{"experts_per_token": 2, "moe_layers": [1, 2, 3, 4, 5, 6, 7, 8], "router_score": "softmax", "routed_scale": 1.5, "router_cosine_scale": 14.0, "init_std_router": 0.012, "vocab_size": 4373, "norm": "layernorm", "norm_eps": 1e-05, "tie_embeddings": false, "beta2": 0.98, "batch_tokens": 131072, "train_tokens": 700100000, "steps": 5342}
Below are experts of layer 6 (counted from 0) of a mixture-of-experts language model. Rows are named router (the router's row for the expert), up (a neuron's input weights, with its number) and show model dimensions 0-191. Each number is 500 + 25 x the weight over its row's rms, rounded and kept within 0 to 999. Numbers have three digits each.
After each expert's rows: "gets" lists some tokens that make up at least twice as much of what it gets as of all text. This comes from a sample of Wikipedia text that the model never trained on. Tokens count by the router's weight.

# expert 7
router:514493493450507507488520529499527521483538451522527512543510505489489557473495501481496514497527505500545483451502494508528484478482567506574509485515492479493509509558492474453494464542510481522508545524459479504483550460540502468458493466478496476483504519525475508478492539497494511504544479509529509504499514480510519489539468536485470484518487522523490520517516479492513498506489492486468537464504496496464480477472510503443453523506493493533516508473491508513479474465495478471515504544521477497486473489481451507515489451496520515476487470527515454474481508479491524543
up11:538502483506493475509511556471518527481507480438488475497463489523462497490545470474485446502520549425504521527530510461527475489526491517531521508473523474488497480502501518522508455526497542452486510520531528429505529501507477507498488499520487490475486499502511516460494520465483550470517499527496484449508482514499539508551490481552484522472509534456541526515496461482517517567493508493511523528493509498469510523473518475523490452503488487528523523501475522463491500490481495486502489496523536475525499490483499513519486493487465466468472468534534489521478475527527497530
gets: "ing", ",", " on", "ed", " in", " September"

# expert 15
router:487531542476480491459500446542530563478484485529527531497491526525482480538515481567456526530513504503525497457538513467518491494463518470492490484537513488529507512485515480527517505509519462464493455447454480514528531530526488520504488503516488504498509459498506534472505510516509502549505501496455471524498492525507538506525470535470535516525517483468511466525512494483468502515509494491572525448505536502519482503480553469480473512522466494459462473466547498500474484472552448516474540543525500469488527491458510518487523468544494501515461487507477491468469473465528515492
up0:531500504573480512454475478503483484545505545524546483539482524527503524450516484503551468495519500496502474495522474543500537534516518421566488501477490505483506513528503515484516477496489508508490493536500509492500516518487549508484465517524508507533520527511505533508504505449476524493516503529452540506469499510471512510483463517486495452521499515504497481518481479515494482528474457468509559498532523510491500480496504495501494506463512481504472468505484537463563497533488499475488467475449494551485452500535520477451494502473481512453493482502508474468448453506506481498
gets: "0", "ing", " a", "ation", "ian", "ic"

# expert 20
router:507481508519483515526518518488487474523376492488520523442499483512537549546521546498483548493467513509480496527508454499487511456514523486469484519501526509480504500478475530538497506534472528479483519502495525500461480536537544525503502489504506479523491454478464487513494494475495467551483506535524505515478484482509480505517508502515505458465453493486472461512497492533502558488520499524511498502493469484504534497509526564577485515557525456513498522511494462455516499508523462504511519460506498526488494471506496496476481479497505530547542555445454487485524508509501547509
up2:477523482513482499493539449487505517528498507490482538492481512496504498500485488490463503438510529470507493494513490505516518461512518521481517493493529443464515511505489528477513441516540500516494479495517531524495497503513529474508544482518483496513518509529453495492486561498490478511465499446506508443471471486534489492497509543507520477526508510502491424505509489521534466514502506480529493503528483495504486447480500499517507513505477534516468458506540506463505523510491495502510563499500534504513513486470533531487504525501472454489483469526534478477450520487494493543
gets: " ", "\n", " p", ")\n", " f", " P"

# expert 4
router:508481478523493499466486504508519487500551496503486484534495520504488523510493540453527533477480481520511517465512508519545490551512471562525514528489528489487465511510483478499479520503520471526506504503485497489515493434506505474541509486510486495524516485467551470505503501495505475477476503482499508542509498448511456518490493496478549472450499486518477526508500482489501446557507527477491533496482474463493494434484491502468485537522459481484521504524525509509443486523457535512538526506481538483489483535509507495464532517498496477532522516481487514500488507483503507535
up11:487500476524506480513511536523479464504545510511456496509453493480447527488602485571493510491516522473488519497493538469488522511484546489503496497465504476494514512511509491521488487499476501478492502494495506476501460484474526482491504486491478494490525552529521518544512510513494506497512522498548489483521483472468472506508492524508495507513491467485518545517470478484489484550506490518478517529486490517508540517425495490492453452551531517545505520521464526521498460515440465498487483452487481509501504477472525553496491460545523459491514475474519522476481506485519486509
gets: " in", " of", " to", " was", " for", " is"

# expert 3
router:534515536504465470509496564528476518507481511512480516463485521511487525463493522537505487514483530546486453510486466528516517455476493485429482460468475483498518523485500466529512487502483558472456487496496460520534459482483473477523457546477558523491486508490478484464550469543524517467512469518458490521521479491524473516545495481535525518481532524504521477443522466507490474481527520511478483477504488514504534496526529470570505506502511493509450495488514507520521479489480500546526509469502535526447531533477497494515504458489506494501503508453533527513530514521473506465
up2:509517472496513492470474515508456540477544440465495515489482528461488517490538493490477476462537522498481482481524506518519493480495492512472498442527506490513514463522468514514554538501530484493518513519519471507507513492501447507494508498541508516473472541479506531440499524523443491485533466526501510496493495518490490471498459503492449511541493499513484512475531493488513511533490484501502520510517448495441491451519493474522499492523461544533530508473489467453475481496492510471526507512542513481469521505469505484471476510452493528509526534503505490480494539547515499532
gets: " ", "1", ".", "0", "–", "2"

# expert 6
router:477521496537514481499493532533478477489544499489530501519517534491517510479520475517507500473474512479467473515507506500536470492424544524530535488534493474496521463531502515476500491510482477501484495501474467465500487521483478491519479496512468536479518492537493492541480498596478501487517547510503549503560472468511472480498470486484530540479516491484474491500554464448516506503508548510458538551526482523551468505487474465493520503523465519508457499508517480509509497545489498482488491497513460526544488481482528524492501542471504474476504512543494481491478481562542474481
up1:504562517516513521503531497488499489486504498491503507513473472485522468563529534517594478516503520500531445554459545510490549496530462468463548495492520547452459463468502501485496477502495530495477550521533483498519459483488507554477502541494517472494517531454510519504508479470473509501520540517477486526501516486513496487530486479470512529512469492483449477494507521486458540492503511480518481496528525503536512502524535501552531449467494482478489461485504528508487509496519488494516527460506475461469513517494503450473500515511489507491461486496515495516523493472462504513
gets: " |", ".", ":", "|", ",", ";"

# expert 10
router:506499479515518462509494512517556519480531496493487503479483494499520489428528499503495497478455533492548511533486468467460531544492465532494480487505482473481517512505485510496487513481516480496543499477496520537499505476476487522531480523523521460477494508505501499522496462501556514491464520500483468523528514488485531499522495485559501502534465499489488457477471497545458500512516516470465500522479495487530486520486552478528549500489482487468513538481497510501471521518506515490517479471505478491523460459528464472548520538494482504530466452507502544530548494476504492508
up1:482493502510487485511493508547513522476515506488514505547473491494534481525490479515441510483519487498476536516444489508530518492536501485473539484531509525513513488470516478515502493481447491510477449458534509473530482538532475512521466509509482470502450477477507517465516434490469512487532504479473516511514483490488513486522497546517487488528473497512435525542485504502497500553532508500538476458539515505514497554464511505498558525432491511484502485524487509503513495517520457539493543518491528490494493462539515484503511530490492507504543498526458497472465499498495530475
gets: "i", "u", "a", "o", "on", " of"

# expert 8
router:494521499505550492496471491529441488517493482535482512495481540534471505498504520513540450488499485491467505517520524510463501510502511467566476498500476470519524493497498486489497486521494477540521484518534484531454529547546511467489510515506482498505484466518494468501512507488503499508492487465510489461470475500498506506489458524452496475511497521505503539480520517483485529519474475537494470434566536492423492516500460498429493470504524519480499513519463471474494481502521532479475492520505473502498458472522511530474522502488471493519530509571461487522490525470533491506
up0:516492553523474534509519511499501512513528502485463496500504482495513538467540509507529496475495515475489499479527505502508498506518459537522517477519527480510510515506495479479472461553503462476524451509502516474501475475503474542479496494514494545541499470501520492478519506485500530508554510536515527485517515465495545509497456507542464520501480483520515504528504479486475480491501472503514507496512500515509523489507492490487535478532486506544529474517487461486491523435506519500480511464480471512542488467501517528483558541480575520498509486482525503520467503499467467514
gets: ",", " and", ")", "\"", "ed", "s"

# expert 21
router:503529503486486499558476492440507493503505545497508469484505491555490494500500488474470503512501483532497472457505479506518488519518510495488499467481501490516459494452501503540569517470486562497474540504532506468472465497464482548502486500479502478515444497478476495514505496501485502501486531523490475483489515525551511507505514478483499561494506537485556487499464475514468553486476504509501513516478562519464528475523479474552534482529531518520511502517515489563497565530536527478487518487483512508524489531453457510502470529524515467480453513493509493479494476492457498455
up1:516507500498507474510522474487503521528485510485497508489476476469495470451490533495534514513512497481489497493512492497511466479495519489506505531481532512495519470489462466460502503456533478540506515517532535456498486508516489491467558485516509486500504482500534539456505495504504506515539511541486515479510503539528520480517511514480472500550444458496529509501505493512530529497501479510473511499522484493523507521509526448595482525478482493544511442532492432515504520506484489506508499452496540486528473521476503471530455487494499465497502529462515528516517482489498521519
gets: "9", "ro", "b", "l", "ra", "em"

# expert 14
router:484499504484513497517515535570477508538534495437508463542491508493491500531535531533497526476522504490439488474496514495506523511431518512527478555469527540480495484524501485474490471472518499463537501461478533520482498538456511511498500448466488502443516505501468501506481470542499486508508538507515466509524501523518541509509484495460508557547473447515495499503504488487458511539497492489490487541479511509562493519462508466491524486498472522553456512538510490529417494550525492510508523494504507508503492491473554489493480529491496508455516495488493511509496515512511481511
up0:451510501495481437531520502530459494493510489472486471520510513496511548503501509506538467512478535492535493507516488504459528518492534518473541537498482551551460527505500494471523510527475478481455513521508528474514523507506507489518500519490507532515529511510491531464476494510484524513496485473483520468517493485464502548474494486554498497416472486494523488514511455457478498493507522509477520455473503492445508513487492507505516503495518485525526467540463535503503513471525510485516508494513514503504484511493472511481449525506508530519493516501496515501477504507519467497
gets: ".", "-", " the", ":", "=", " of"

# expert 2
router:483500515513507490507480434531510508482484521497518519517523457482487458513496506536499502522505491506498490477515530494584494426501483505528517502517534484552490526473501501487523510523524474516537485484494453493491482591522479501490531496524474470481498519490550475510497485527489526553519506491472503518509485522480511521477510529482538488485488447495532511485530493488490508524519506531508506493504537495537508522480492483442517482513468526501471525505494500433509509503502447513468521517499522492490559491496539500477512504511516481510465517481477521471473477500534491500
up1:522517466522499501505520492502513497516542504474517501512489519475489475520535491422488505505485535514508491514460466506537559491506473517484521506502547486506468509476466560472497531501537543491550491489479524503515481478520509542519507493505457488497477524468496530506478481495501508490498550520484535529476496491480537541519488477519538518531470463495491485481519491471476477471501472485506535557512464492498506487500512480501495445490478501489534486514498499519492512466500502504514482506491514470513520459500524493529493538497517490507518506500493500545499476523513495542
gets: " the", " a", "'s", " The", " his", " and"

# expert 22
router:541551513517474489514488475473459520477504495496529513479477498523466520511474481544501478505557484483427524462476532465527521535505508497536497510514505562499467498494496529530480522534523494508468456499508517530526533467534436488497445469454523498551510547472501500536487495502508517502513488494483529524493489524502470494501499512479472505511489561506510520537491463510492499508471461509516511518513508446483459516499512501478483506541512526473527524525484492527509465454488484520495479529463505501479506469499466533501488480544470466514549512530515475504511484503525531552
up1:491557542513496462551503530510499495483479477520498455502494497489501458490567498517505483510523501514494430503510498508479541505505547484526502447466537506510484478526522495486516478494517473491504505469508521489514523542534529509493497512495509514504511497491472504530535476499543467482523504489503509499520507508463512466497446460511504503480481553480507469464527492470500491528492492485484523479518507499453488505459490470502524473500474508531533443448487503478480535487526456540516536551517472525527496459446519476503478485500512499459511490488519509507500481540574521498
gets: " |\n", ".\n\n", "\n", "\n\n", ")", ".\n"

# expert 1
router:486517508496453500460473517488494473484469483436483514519517462520477453528497542479498518490470518508527498597486497496486507498465503515496475501537520497489527510514486476527461490479462497499482476510497503504508483494484505493490481535511469493513494537560485512490512482496502468432504481478515473462483489488469496475521524507522513489484498484478494551494482519487520475476516474490543548499508507469538498493555488483558525495468519487455509486501491498515544511520521499528470470544502530496519498531481532517517544515486475499497474502475524476490500487559489500533
up1:454530507518506494474525467529523524559500511545577522493492469513459451514497516498501469491494534477497464496459491524502536452498494492473472493516490523516487519512510525511484492537478500479487509533479518494510499493512498498456491504512446511486535503490466522539441542548484479559460497526521527524510496483454526536528502493521493513492542470513515454492513471490518489528484461493500569514482534483471499472465500526518528561508459500457530477532467473525491510479512481502490563530467498527485514493465552519518526511485523518498465521487547491469475477517537479512
gets: " |", "|", "==", "-", " W", "==="

# expert 19
router:510496519474490471525468400499468479521484515497499522522538446486472471463505492493471479554499523521501498487483490475456473516538468492537502506513468502499499474504518548500479445470496542478496437526510513502505520516457507540475521513498506492482486486556513516506494466449513492490506482497468519485471488538491471491504507507505465529507519560513483499538495523511480503490546500430496459468482535504519493495511463523464486514465459494515551509478456506497518495528526512502491514485486488497489525510514478493560498504508516461520534523483478478497478491448524501493
up7:511516542540455467502516557505495466539501479460486448486494488503508529469490477477537507466471479499520542550525514482509478513493514465491523441549474500529500455491530507487467479500474506498504504525413512517541505470527525525510489475472530530470506518506516519543500429532448476482492528486483540527539465445531529449461480515519490500500495481468495511470511471507447469509534492487507497506544481523513540505486498500501519487487493528508468525510526473449507528489498487524525502542488499494561542530503491521525499530474452512459486527533535500482474532486488484491
gets: ".\n\n", " h", " H", " m", "H", " r"

# expert 12
router:504518496478462541514517515482497474513480504515522487506521478516519538488471548502506495552525494520512523564483489491473431464539501495487518532505491486511444492485492486500505536532475518556535496503518511503476475478559488500507505506530456558526484508465493495481489522433485518539476445504486503504497494509520471518491508486506534513476487530487529512501491520496502474452503497491450468477519468535524515466507499519584472516514515506542494454496490487503508477510448552531471488468496519512511523510508469517480502514504479516525533504484492509506498512486490437542
up1:481483463479522485436521491506515517523508505523516497518487459510498484508469531540541456508451516522486490509521462545483473469455529503498512519561507532445514469485472438510485515514515480499512509505505481533528441541499491463515500486536490484490505455494472491507511519537518488505539545528479531497491497533513461570460501506473511455509454503472507496470498464551479531494465517483508489440520522492466492524510520494477465471526490533481531511470515442519498486496516481545537506532471495487510517527500538500494512509503513542496511566475513532545525503520514463519
gets: " d", " s", " t", " g", " S", " D"